config.yaml
hidden_size: 224
n_experts: 256
moe_layers: [0, 1, 2, 3, 4, 5, 6, 7, 8]
router_score: "softmax"
routed_scale: 8.35
vocab_size: 8192
tie_word_embeddings: true
learning_rate: 0.0023
dataset: "wikipedia_en"
Below are experts of layer 2 (counted from 0) of a mixture-of-experts language model. Rows are named router (the router's row for the expert) and show model dimensions 0-223. Each number is 200 + 30 x the weight over its row's rms, rounded and kept within 0 to 999.
Before each expert's rows: a language model's description of what the expert responds to; "raises" lists some tokens whose logits its average output raises strongly, later layers aside. This comes from a sample of Wikipedia text that the model never trained on.

# expert 58
Description: The s ending decades (1860s, 1970s), spaces before numbers or units, and unit abbreviations like ft, mm, lb, p.
raises: "abad", " Pradesh", " universities"
router,217,204,258,170,233,231,195,224,181,172,203,140,189,160,214,155,210,197,222,245,190,217,187,175,179,227,201,242,139,228,235,209,178,219,188,198,246,149,175,170,187,190,167,192,200,230,224,194,186,175,174,213,179,192,230,179,224,162,222,254,189,201,222,239,228,227,187,205,214,195,189,147,188,190,220,212,217,230,247,209,193,194,207,216,178,192,246,210,255,184,198,196,218,204,248,149,197,236,214,172,156,204,198,217,181,196,221,154,181,224,183,177,184,207,151,262,101,166,234,202,226,197,184,209,156,182,219,190,223,194,198,127,232,226,196,238,200,203,167,219,209,224,255,202,177,169,178,151,193,155,250,193,209,155,257,186,218,151,161,217,209,224,193,239,232,231,218,192,220,189,207,227,194,171,220,203,188,151,169,238,189,239,240,216,254,250,227,170,184,234,232,216,240,159,226,254,243,193,219,123,200,198,203,274,204,213,223,106,233,225,186,202,193,209,170,193,205,165,154,194,156,226,178,236

# expert 31
Description: Stems right after prefixes like de-, pro-, con-: de-ter-iorate, pro-te-ins, circ, colon, distinguish, de-ma-gnetizing.
raises: "ress", "if", "ified", " same", "des"
router,255,177,237,239,146,213,163,196,249,212,213,176,155,196,199,194,166,226,214,213,173,202,254,218,215,233,182,153,195,169,173,252,206,179,191,258,205,212,178,255,169,153,181,157,223,230,168,153,160,195,221,215,236,233,215,204,174,205,217,208,193,155,250,204,252,202,192,135,221,237,202,277,181,224,212,231,219,174,184,161,180,227,191,175,235,175,186,232,145,196,104,196,200,235,175,237,214,190,168,199,240,200,183,186,188,166,220,176,221,184,182,168,160,193,233,167,156,184,203,254,251,194,202,169,182,211,154,222,226,193,134,233,218,205,162,228,186,198,197,193,222,165,198,166,214,152,252,204,181,256,175,198,214,263,225,138,170,210,201,275,210,189,212,153,215,202,252,166,212,192,170,170,178,199,180,173,254,208,165,236,191,216,215,182,214,190,177,246,229,179,203,184,225,201,175,168,169,185,200,179,216,219,191,170,206,175,178,235,156,210,173,221,183,155,181,221,157,236,202,227,178,148,222,196

# expert 14
Description: Inner pieces of foreign or uncommon proper names after short capital starts, such as Vi-age-m, Pru-itt, Seba-s-tián, Na-smith.
raises: "ility", "istic", "il", "ature"
router,228,229,197,169,167,176,200,191,167,248,180,231,180,186,149,201,179,167,175,215,185,194,203,195,182,174,207,200,233,171,168,242,238,206,238,256,170,217,245,251,190,194,202,231,233,218,193,213,230,210,200,223,217,217,176,193,167,178,199,189,232,154,170,216,192,160,217,188,184,255,216,232,186,158,224,179,213,146,166,246,191,220,195,153,236,181,208,234,185,154,238,210,213,208,238,248,223,231,210,205,191,171,174,232,210,246,241,174,168,164,186,179,149,152,241,152,238,228,131,162,211,212,206,157,175,188,190,186,189,179,116,188,173,136,164,217,174,227,229,219,144,203,144,202,194,168,187,239,193,236,191,197,232,205,181,147,179,184,212,222,218,187,184,159,213,198,184,140,150,211,161,175,247,170,252,143,244,178,178,195,144,208,219,183,208,157,231,237,186,188,191,261,192,226,177,164,231,188,226,200,214,222,172,165,168,191,174,185,217,215,249,153,244,174,183,172,258,236,233,225,237,214,186,155

# expert 50
Description: Plural s, colons, commas and pipes ending labels or list items, plus list introducers such as, like, including.
raises: "ham", " centuries", " trial", " sentence"
router,205,156,143,157,210,229,161,157,178,156,216,234,208,190,224,208,191,153,196,228,191,207,184,207,243,202,204,191,242,229,173,176,222,161,174,211,235,135,197,182,173,194,181,208,224,188,209,185,193,195,194,217,89,166,184,202,227,151,193,229,218,228,244,239,180,195,172,128,173,216,202,229,169,189,184,222,225,172,222,167,200,187,235,255,201,209,181,242,179,217,192,161,181,214,170,159,242,112,208,209,190,197,222,243,168,209,184,201,229,269,227,198,242,234,195,229,179,225,200,252,195,180,189,202,215,174,185,192,227,199,191,181,214,218,222,160,174,167,163,221,211,162,195,175,200,230,201,210,204,207,184,252,211,241,186,247,231,221,157,155,235,198,198,204,210,211,171,207,181,176,177,167,174,204,212,199,159,255,144,208,224,211,153,226,221,193,206,236,226,164,246,170,266,214,209,167,176,129,161,234,193,172,191,259,197,214,198,196,182,256,192,201,198,253,184,217,186,236,167,264,265,254,207,247

# expert 2
Description: Second word piece after a capital letter opening a proper name, such as P-et-ah, D-ra-pht, en-zyme, B-le-ak.
raises: "immer", "uck", "new"
router,202,170,204,224,192,232,186,178,222,245,162,139,151,259,170,181,181,178,191,191,187,192,156,190,185,285,192,256,166,209,234,276,149,186,171,201,178,216,215,157,207,190,196,150,150,160,215,171,167,227,190,190,222,240,213,223,178,185,291,227,225,195,199,194,225,241,209,227,210,209,207,184,216,248,247,229,193,200,224,184,187,225,208,219,216,182,167,236,174,208,190,194,175,235,181,226,224,191,222,171,232,194,242,181,181,195,234,141,206,164,218,202,168,179,181,152,182,229,184,168,201,207,217,180,232,173,205,174,175,190,169,176,185,209,163,217,192,173,200,149,173,250,207,138,239,265,158,234,173,155,199,224,221,230,200,144,133,185,233,191,192,236,172,255,224,239,211,170,235,202,264,166,217,225,189,198,239,202,202,175,212,231,211,176,210,208,213,239,211,168,236,221,223,221,152,186,168,227,170,128,182,250,207,181,253,201,188,181,189,180,247,218,186,211,217,228,148,153,172,165,202,224,223,184

# expert 40
Description: Bare spaces and digits inside numbers and ordinal lists, plus Island after Long, as in Long Island Rail Road.
raises: "th", "m", "xi"
router,178,182,234,156,238,156,174,194,210,176,193,200,132,221,236,193,232,225,217,253,215,197,165,225,200,174,246,199,161,199,207,112,227,230,211,172,170,176,184,215,206,213,174,260,155,242,171,152,214,219,154,254,180,139,220,228,217,207,234,254,242,156,209,163,211,204,235,197,243,233,264,155,156,177,209,182,172,203,232,184,212,166,192,214,208,198,210,146,225,185,204,212,213,155,212,169,239,206,173,156,163,210,211,210,205,218,228,161,213,212,230,171,231,110,202,187,238,194,186,145,208,158,212,159,172,180,123,245,220,165,217,220,199,188,200,210,170,254,210,215,146,223,181,254,219,217,191,186,171,207,262,188,196,200,174,222,207,181,172,213,194,210,198,164,189,233,244,165,187,206,229,214,186,167,261,225,188,242,210,160,246,190,182,249,227,209,190,219,195,222,187,172,214,203,233,239,209,182,159,183,176,223,154,199,185,204,186,137,179,215,193,150,180,213,220,208,249,158,179,162,174,197,203,192

# expert 19
Description: The words and, then, so, thus, eventually, plus commas, opening parentheses and table pipes joining list items, and the r in sheriff.
raises: " committed", " victim", "Congo", " Uganda", "]}"
router,143,186,124,244,221,185,167,237,187,220,199,242,218,187,207,198,223,193,172,188,202,195,230,206,175,184,236,240,219,276,199,170,205,210,200,213,239,194,147,175,188,201,162,117,147,152,198,181,259,219,124,200,202,208,235,169,190,199,249,209,232,217,188,190,209,214,175,228,219,205,181,182,239,256,154,168,188,119,231,192,150,195,152,177,186,202,248,199,222,194,171,196,198,151,154,213,212,213,190,169,191,235,187,145,173,172,226,239,196,233,213,196,196,184,212,181,184,190,216,190,188,220,201,232,212,201,173,183,175,214,203,164,161,191,230,238,176,222,239,217,234,244,219,213,236,229,203,196,197,198,200,202,168,218,191,184,166,214,117,128,206,158,209,204,254,182,190,202,184,181,231,186,187,152,195,163,188,202,171,190,192,164,194,253,158,218,223,194,225,179,249,168,210,184,145,209,173,182,180,161,154,167,218,177,252,208,252,214,209,161,182,222,182,224,170,244,130,155,173,232,194,239,245,173

# expert 8
Description: Token right after a verb, mostly pronoun objects and articles: him, himself, them, the, of after made, plus Seeds headers.
raises: "ue", "une", "to", "ger", "wel", "ge"
router,149,167,191,207,191,219,195,174,229,158,175,186,246,257,243,187,194,199,232,186,155,176,149,180,197,138,188,187,231,215,162,190,236,191,190,197,214,170,219,179,220,192,172,180,183,207,168,156,211,212,199,172,156,194,185,166,217,194,236,232,207,184,152,207,271,208,180,187,185,233,222,233,162,180,216,203,189,186,213,194,153,186,252,264,157,257,222,204,231,227,182,211,224,223,221,212,219,186,176,180,203,186,275,166,211,155,124,151,203,214,136,153,274,153,174,262,176,210,175,231,186,160,231,196,239,191,159,201,190,199,180,167,194,165,202,202,205,192,138,225,185,188,194,237,223,157,159,214,192,166,181,203,214,215,190,194,212,167,260,197,201,208,145,243,192,159,173,186,131,224,193,183,221,165,206,232,179,233,245,144,239,176,196,186,237,200,197,205,183,217,185,218,239,271,206,204,169,209,177,182,203,233,207,196,179,181,232,153,188,174,270,231,185,180,273,176,231,194,217,219,229,221,224,195

# expert 61
Description: Hyphens joining chemical names, Arabic al- names and compounds like Post-Soviet and rear-wheel-drive, plus digits and letters inside codes.
raises: "hun", "mil", "ring", "imp"
router,157,249,197,176,248,174,241,176,172,180,181,164,168,238,169,171,214,226,226,220,169,252,215,174,231,181,214,203,221,160,189,164,213,222,224,170,179,212,165,202,205,187,233,147,192,208,144,190,170,197,200,208,207,239,158,173,224,230,246,183,212,183,212,163,196,192,223,195,185,159,203,183,241,181,184,206,164,172,219,195,158,229,166,184,174,201,204,164,142,210,213,260,222,160,247,174,231,236,222,229,223,151,151,156,169,163,212,233,216,180,221,231,159,260,190,187,216,132,219,208,147,223,232,260,201,200,169,171,260,190,174,247,230,197,147,185,210,171,179,220,184,188,176,244,147,208,224,234,170,189,191,237,210,218,188,212,211,229,197,251,230,182,227,174,154,213,167,222,220,247,201,177,162,221,253,183,170,170,180,238,205,131,176,202,224,183,244,183,221,217,206,201,164,224,213,231,251,158,277,144,202,188,192,230,180,185,173,241,213,185,220,213,201,222,199,206,212,265,164,197,136,159,214,202

# expert 48
Description: Syllable pieces in foreign or accented words and transliterations, such as ē in Cēsis, ö, ú, ju in judoka.
raises: "nning", "mm", "iz", "ich", "tch", "pper"
router,176,192,211,176,153,172,168,185,249,208,171,177,164,183,221,200,179,191,176,164,172,238,176,242,226,226,161,203,138,212,245,229,174,251,242,188,162,221,211,186,177,243,194,174,171,169,208,117,156,257,173,166,202,206,187,201,186,207,197,196,235,201,220,166,200,243,190,235,217,236,171,183,181,216,194,221,185,211,205,196,188,197,162,220,192,182,154,185,223,204,200,189,206,218,170,241,207,140,206,169,194,213,197,240,158,214,201,187,225,162,246,176,161,207,144,128,259,216,161,206,228,243,210,182,197,190,217,160,213,195,155,203,200,178,194,154,247,238,209,146,188,236,193,153,246,228,178,275,173,171,198,246,217,223,196,171,166,238,189,183,214,214,199,229,228,242,180,179,210,221,199,180,215,255,197,188,201,239,209,217,195,250,228,172,136,162,233,186,190,200,208,156,200,260,162,190,140,270,167,211,140,262,199,204,254,162,210,207,187,238,204,186,229,193,186,191,150,223,211,184,216,158,255,203

# expert 55
Description: Word pieces following in, out, over or for at word start: out-flows, in-fections, Out-laws, For-far, plus suffixes such as albeit, enjoyed.
raises: "our", "ore", "ook", "rad", "ent"
router,216,225,259,204,140,233,170,180,215,182,194,147,195,203,225,235,219,260,199,212,178,209,212,161,193,216,214,178,212,140,156,168,239,176,177,197,243,180,233,253,222,163,181,162,163,220,212,208,235,177,197,216,203,245,281,173,210,205,213,253,145,207,195,199,175,233,208,207,186,196,264,214,182,221,233,142,185,231,180,205,228,261,168,242,221,249,224,205,169,226,159,197,221,212,213,167,195,207,156,241,156,210,174,210,229,224,211,179,220,207,260,189,227,198,265,200,189,213,258,221,209,174,189,214,203,196,224,209,209,150,193,238,169,205,210,162,215,191,180,188,239,170,228,176,195,188,212,244,171,198,155,141,217,230,182,202,125,203,219,192,186,227,227,171,142,183,186,184,185,178,139,147,170,183,186,181,158,212,203,240,206,207,160,173,237,153,214,222,174,197,116,145,228,197,188,228,206,206,199,203,173,247,220,189,201,183,163,227,221,213,195,220,221,212,266,197,204,219,188,219,174,148,249,256

# expert 12
Description: Second words or pieces of place names, mostly American and national, such as Angeles, Rico, Francisco, Carolina, Korea.
raises: " Islands", " south", "zhou"
router,247,223,200,211,196,214,174,209,154,267,199,199,193,203,165,196,182,180,209,162,233,183,205,197,177,173,193,179,167,140,155,205,241,165,219,232,127,211,201,190,162,202,241,183,195,252,111,213,193,168,238,216,183,165,209,180,210,207,153,138,211,157,233,183,178,188,215,219,169,203,146,179,257,163,228,191,190,166,168,194,194,256,176,201,266,189,140,183,186,163,242,188,182,226,233,214,182,238,207,237,194,205,198,193,208,189,222,210,206,187,215,190,194,219,194,167,227,234,133,181,216,243,202,194,213,194,257,188,234,193,151,257,165,204,242,213,171,199,185,205,218,158,202,144,187,167,250,201,169,227,236,240,195,193,179,190,193,226,226,193,168,162,243,168,148,177,184,161,209,195,233,250,248,264,252,185,211,194,188,233,170,220,207,210,201,225,209,242,198,235,173,230,199,169,205,144,223,199,218,199,197,137,232,198,183,232,184,194,202,252,171,167,251,205,179,210,268,231,183,230,174,162,209,144

# expert 54
Description: Second words of compound names for wars, leagues, events, such as War after World, One after Division, Prix, Navy.
raises: "hal", "stra", "gal"
router,178,217,166,172,197,193,213,167,207,224,205,219,225,213,195,116,250,189,170,196,241,216,174,259,212,182,159,223,228,178,206,170,198,230,201,165,215,164,206,210,193,272,173,175,193,199,232,237,182,225,176,209,182,147,154,196,172,161,131,163,238,170,154,230,170,224,194,229,187,197,198,210,159,221,201,244,218,149,231,221,252,225,179,220,188,210,155,188,186,198,221,181,208,237,206,196,192,185,253,234,197,194,193,210,177,239,228,185,202,182,156,201,167,250,168,227,204,232,166,203,171,173,186,203,172,224,178,229,205,205,189,163,178,179,207,209,169,229,167,241,196,175,162,203,243,170,150,142,175,165,252,231,195,265,170,175,242,218,173,169,220,196,170,213,200,268,202,175,199,249,203,246,234,261,234,221,224,220,229,217,224,155,242,178,214,180,152,197,165,253,229,211,208,182,175,179,250,205,257,217,214,160,198,265,147,229,215,145,196,236,172,175,201,239,162,150,236,220,160,189,205,237,217,205